{"d_shared_expert": 128, "activation": "swiglu", "router_score": "sigmoid", "normalize_top_k": true, "routed_scale": 2.45, "beta1": 0.95}
Below are experts of layer 4 (counted from 0) of a mixture-of-experts language model. Rows are named gate (a neuron's input weights, with its number), up (a neuron's input weights, with its number) and show model dimensions 0-127. Each number is 500 + 40 x the weight over its row's rms, rounded and kept within 0 to 999. Numbers have three digits each.
Before each expert's rows: "mostly gets" lists some tokens that are sent to it at least half of the time. This comes from a sample of Wikipedia text that the model never trained on.

# expert 72
mostly gets: "or", "ner", "ler", "ar", "ador", "mer"
gate0:511513456521527424418466484518544465474524542534470469476548521463499432509450417519544507442532508508524509478487453468497480481517589494482515478580541549503467461536549472490523550459448631476491409547513493536493599489438534492450518541504509503428519525492483523480502444516520462509514572466539538529538450530487489570482456479541480466466526476471446491542480496480544498531560
up0:530482570511507545407486461476462565407501531503511475424490451457514490496547446468489481519530510548524441547478493508492495437518483527567429574529415506488481484499488468451497512573562562480441506523555493516533575508542526530479496496458549494473458489407558499497479587490557585588481467479537473475517503539415476442475462460550552541498510496515534520495569536429559512444505

# expert 32
mostly gets: " Animalia", " Sch", "sch", " von", " Kn", " Sche"
gate3:501436524503500483506579512574458501582604486533504490563527525453493521553515490463432494559468523441443473540515479525504475515491485507560561451494492509475517507502524476465483514528487499490454512428551529467533510493465433520538434407611466545511436554525462553450486530468465513482489526513460463466541409491496529523494501556538563533514550488509488454536501414517528486515556
up3:492419528469499425537523462427445532539481478454462488568506511562561488462508539475477480513473478520461497495550486484514496491469486485496475455493531497421434405535492555441488463464510501558479562481446387495470533442456542455523483584475553528492516554527462477537462549462524489438565499504533476493521407531474484494513473484510476505547457479511550515470476510459522481454517

# expert 99
mostly gets: "ić", "aki", "ović", "mond", "ifa", "ami"
gate0:501490578502465535519521546494505497465499520525475507510520516449465452445464546483521496585514514465515507526533454499515479421510485513495436472512458561558407504418478531439486450510505555528483555475527530548535512514527506440441505496548460453540529523507508481546537541465458411505504449579532466517540501564503475485470481523519466474538449567473461515432465519487542495493428
up0:511510511479509520479515500454523475461520531447507613467502469603481587488570579487512504516453506514577465498502473503508523486553522487435490559556499469492535518506526458556486451454543463419459548506407505548485474476478544555478518476435512493514404435471524508480472568509465527471501523495535565501401474517489485515557466576531465550594528513507452479475483541536416575590514

# expert 33
mostly gets: " |\n", "\n\n", ".\n\n", "==", " =\n\n", " |\n\n"
gate0:493507471497475480525512538407577391516529500471568502513468583478543505463519475502484466505534480488496468618538528571513444458390529498501552475523593542462566538560530530495490515483605557501529524570524531453477468523534440482549571498438438558488542552482491526525502464475505469556515532501532516488456508506489467510563440528499503461571477555572504526464457506461487539550438
up0:487521499440509498485483444545494428492508588551533503422566572428507550508519499529479501548569480513488472516499542502437459564538506548516510474476506458456546505510477451529485481516484438527486471526445585543527499480416455547530475427533484494530501505447472587470500602564457500485502505574440537537515457415516496533428548433563487472450465472586469506461535497524485519531508

# expert 47
mostly gets: " million", " sq", "″E", "″W", "/sq", " billion"
gate0:521471470557508543573476588496480479447577441426513430516535503428562530524545512491465437510463555487441475526516475477553559462491504504486541527490456570561523510477487526541452507498492492482519535436538530514522496444469415510499523481442486479437479551508524511530467555496553521497493438496519440493418506436545547479494416473481494423461557478543482501494446539529514436528431
up0:546542559483477560497433501508490509531483460495462533448475485525541486503519528498493506511521462454482480557547538504419471439502418508550510488489409501475492554535487445495473496483543511503535511415532481476458524502541537513465526467475448576442504458481438471563523416493495435445585516497492542545556521513535475439489459519501448478564492463546520463509482555538432462545473

# expert 85
mostly gets: " ensure", ")},", "DST", " qualify", "----", "]"
gate0:517548499481539522530574506546486529486514495499503493435564516473447482450497501525512493538479491496396516476447490453454501461522466501489508488440513513410514520520508433590518464519518540518497513539493436480568477517489509560470464480560509525480591561492505590490537521490426566545523433560506564502476453474501576458459473487479444568483534517511483497552497483503546514502479
up0:497491460499534556446535573523449488513436517529446462548499406484556483410510500466530489556499467555441521496559459441403462507478501501531522538501507490564466534500496458543511452499529539433498549514512460512537460532484548486436511532505499491489462475450449421514481543496521437448461475492537468508528494486594521504491481484478479530464489469479459504527467530549400483432481

# expert 54
mostly gets: " Total", " Coordinates", " %", "|---|---|---|---|---|---|\n", " Length", " Candidate"
gate1:496438487493538504390523501520535480442519459555485501563452513462520473504451502463480509521498499533484574462503566589547516496507411546544482543492502472423476506510546436445535452489604540523558506570540444554508510497551475489435509545479409484484526562549516519525528494449542526471531502442537511445477520506510459478536471432447530484520456482557482488504460433488522474515423
up1:497540516495463487474507523541509498502527451568439497535411483484556506477497480511455535488498469521509524495489497538484508467575459511529514537582577515450506489560496435443471523504525488387544555530557531552504445506439524536439477540525439515516502536544490534508503579535449540503478420456460506498454489536488555488501509512473493565438426555516457473554624496510521488544454

# expert 110
mostly gets: "\":", " |", "};", "featuring", "',", " :"
gate0:485446496552525478467496566499501475565474492514579493456531478526501494563516456494503406535445426559582498516543475616567565485566491467455440493457537503475450407610477538498484510514489495508526521548493477514478505491515465510515527479459475453510445526524542506530458489556491504448537444487475545508444447498484471524509474502487446563521501483399584507505528547452523512555513
up0:460552507558555461526541470516487535443446525488492501385605578553551526359454504516540504482473514463511524499563484448413519556451461534489456466513543552538551582483485459498512507422455450495499511528453457512579493537510508508497468520491417549508513473584503501499509533535549509575438529450562464538476472492490466485487524481466421534495463554540466500448451520504501520459508

# expert 100
mostly gets: "==\n", ".\n\n", "==\n\n", " ==\n", " ==\n\n", " ===\n"
gate0:550489498598468528498535516459548478619433450464511528538504501511612474529489491496449453486528494505552489477534534482440487492528505535517468500479520528447477511547519490437461476523422540480522444504480442462477552595530491489484519475487480475491473484450534478522514489523526511561500536570478461518553449497595505465442514454485533540492566447509547468503549546454521530490547
up0:503467487411462479440528463530508475508483453495491547469510532486591481566435495464511455488430476536547495473501505518396466499486518485501502464521467517543503475493543495440459491455515464458568515499447484471528520526502451544444527498528421549516481506476440524520493449559520532531543516478400506600506520466533481494560483395504389525532469511502493531524386409562531438524471

# expert 48
mostly gets: "|---|---|---|---|---|\n", "'\n", " help", "|---|---|---|\n", " Kitt", " Jr"
gate0:514481514455540465501501488490441536463567540499453521443542533477478521452469467513463468527485461461460461423490538511501542574560517476497563462464509560535475557510500487489489435434504529474519576492497504535544537515476488553471498535436518567462448548466517456446471468520509462472520468499428510575533403454493518525460502480476517525473469533452598517507431493502506505482420
up0:434527544405535420562559514466546437479498522535458569438495529506554526499440498499496378500427526517454454558480504525500484534518497550481444487505492459462532461475425529465481485476500500431436570493483498536452444493520481492446504543506540511470485500525473479501475567527460495523487519552471458458433483439513531501475478488483490479454501530514448471427444492541478470481552

# expert 10
mostly gets: "===", "==", ".\n\n", " =\n\n", " |\n\n", "==\n\n"
gate0:470451480499442496533480432480513438443525512437500584523523503540413447510509539521438450539512512533419474512508528533488502520532454512527545507447444406580466519549488478500420553469484468481584502508513448511438427485471568482541461548522482484542497527452498459485572466509482499530455541485491503475571517522465501526501435519500431523493558496487505446554480483506419507434528
up0:524556549477458475512511524492511475509472541510526480508560461483496473434530476519531484548428485469509483498452510500471487537466526530458533544433579503535476492473529444540551478459448530541473561496533582505501488494509500509454460481533516549470515396476515603459425489518533558445612448494501458482512516436527501555475480476533442489475518435445513464455538528623489469527530

# expert 82
mostly gets: " tr", " sk", "-st", "-m", " br", " r"
gate0:533531562509478511489474530429546498562492519453539515527489450523569483559523531493495504570551499502548542433517561456491511479453441489522506490460527497495552519474535487526463529478547509503535538562525500555534511478504512534416528545527504531545496428586445483510533459490422535499568510480478517546472522533461520460568578422477490502468460485537477441510418445445495375473458
up0:606488485520505538549445504462522455506538435593567544498422507502491505472467565530531579516443492481456424519517506518461568514505478518485579542477529517456484481478465539481480510539502474502537426507549520527481490537489452505467546443558456483475535468563520521512491531520478515480486482535450527450502513507475524508573478602546510547454559482464483481455489532466521496491486

# expert 69
mostly gets: " int", "-c", " rec", "Sp", " inv", " sc"
gate0:464462463458500496421424528502517438433447547487448484529479446501513477519462446498374541515449475496500421440499546556474529557483505514481584447459489531558517492506505489499529455544496496584511435410509493497563496458511499494491507513444520470570493466543493492500505493513416476470503507506462487503509431424489577543493425560511486560554468490507448518458467533461489509550462
up0:463525426542436491463551482509495455464511527563505561520514500511415515402589459499516534435475580530488496522521530519549393463484499496477494538503432515531503443506484525531473523556551449526454489480468529420517515516506453530503493548435490510449547534436472548518454516575470466408507442548471513510484525469530574536481424521509480511462509514456502492520521484502455503528581

# expert 6
mostly gets: " Additionally", " Afghanistan", "who", " there", " Meanwhile", " Serbia"
gate1:464580485541447457557561496507507469424510443473448534521491498517449506462468448503558500549558553562525508462453451446503491498560539431505480513506428494377550544523502519496454452466551502502510494471512439504473541510464514458513479526466511511490508461499592598487486478544445459486528504493548532550505508532491428535494558517570502498535460401486526549445491467490505458565440
up1:484492502533513565494421553474523533481570454526514545511507446474488491483514510502575518483442479506533530518532548440544456486511572542643555534523432541494476448560568562488549554508511412516497511474437546528511452519532486576535480447493458498484489471505521468517495572498529447548414492449467499546513540468466453504476544503472536429492581483488474539526453473447460490418455

# expert 103
mostly gets: "°W", "°E", " there", " Meanwhile", ")},", "г"
gate0:483561552500469456525506482491462531518464488504493387517559538468498471452555494480529519465574481471498539457496608415527504512535500507479471487471491497460435564550485515508513493489611509556444467557531448514498508523454484433522554507476486514477453500531507541506532515519507444511533559476532482439564541503528503511474556567465561513571504556526465394449485512516548497544556
up0:487499531480533490513466492498449440508513558442575486563535462451490545446518542526533482515541461440486477450519503443548466510461539520499489507538491529501475525497457477492466490526542528560397508541500479525553468495495491474470456509595485484491511542497458497447472473525429503511544497457505520498419559526507513539530583446431402539478457424490512374525469442617525506474471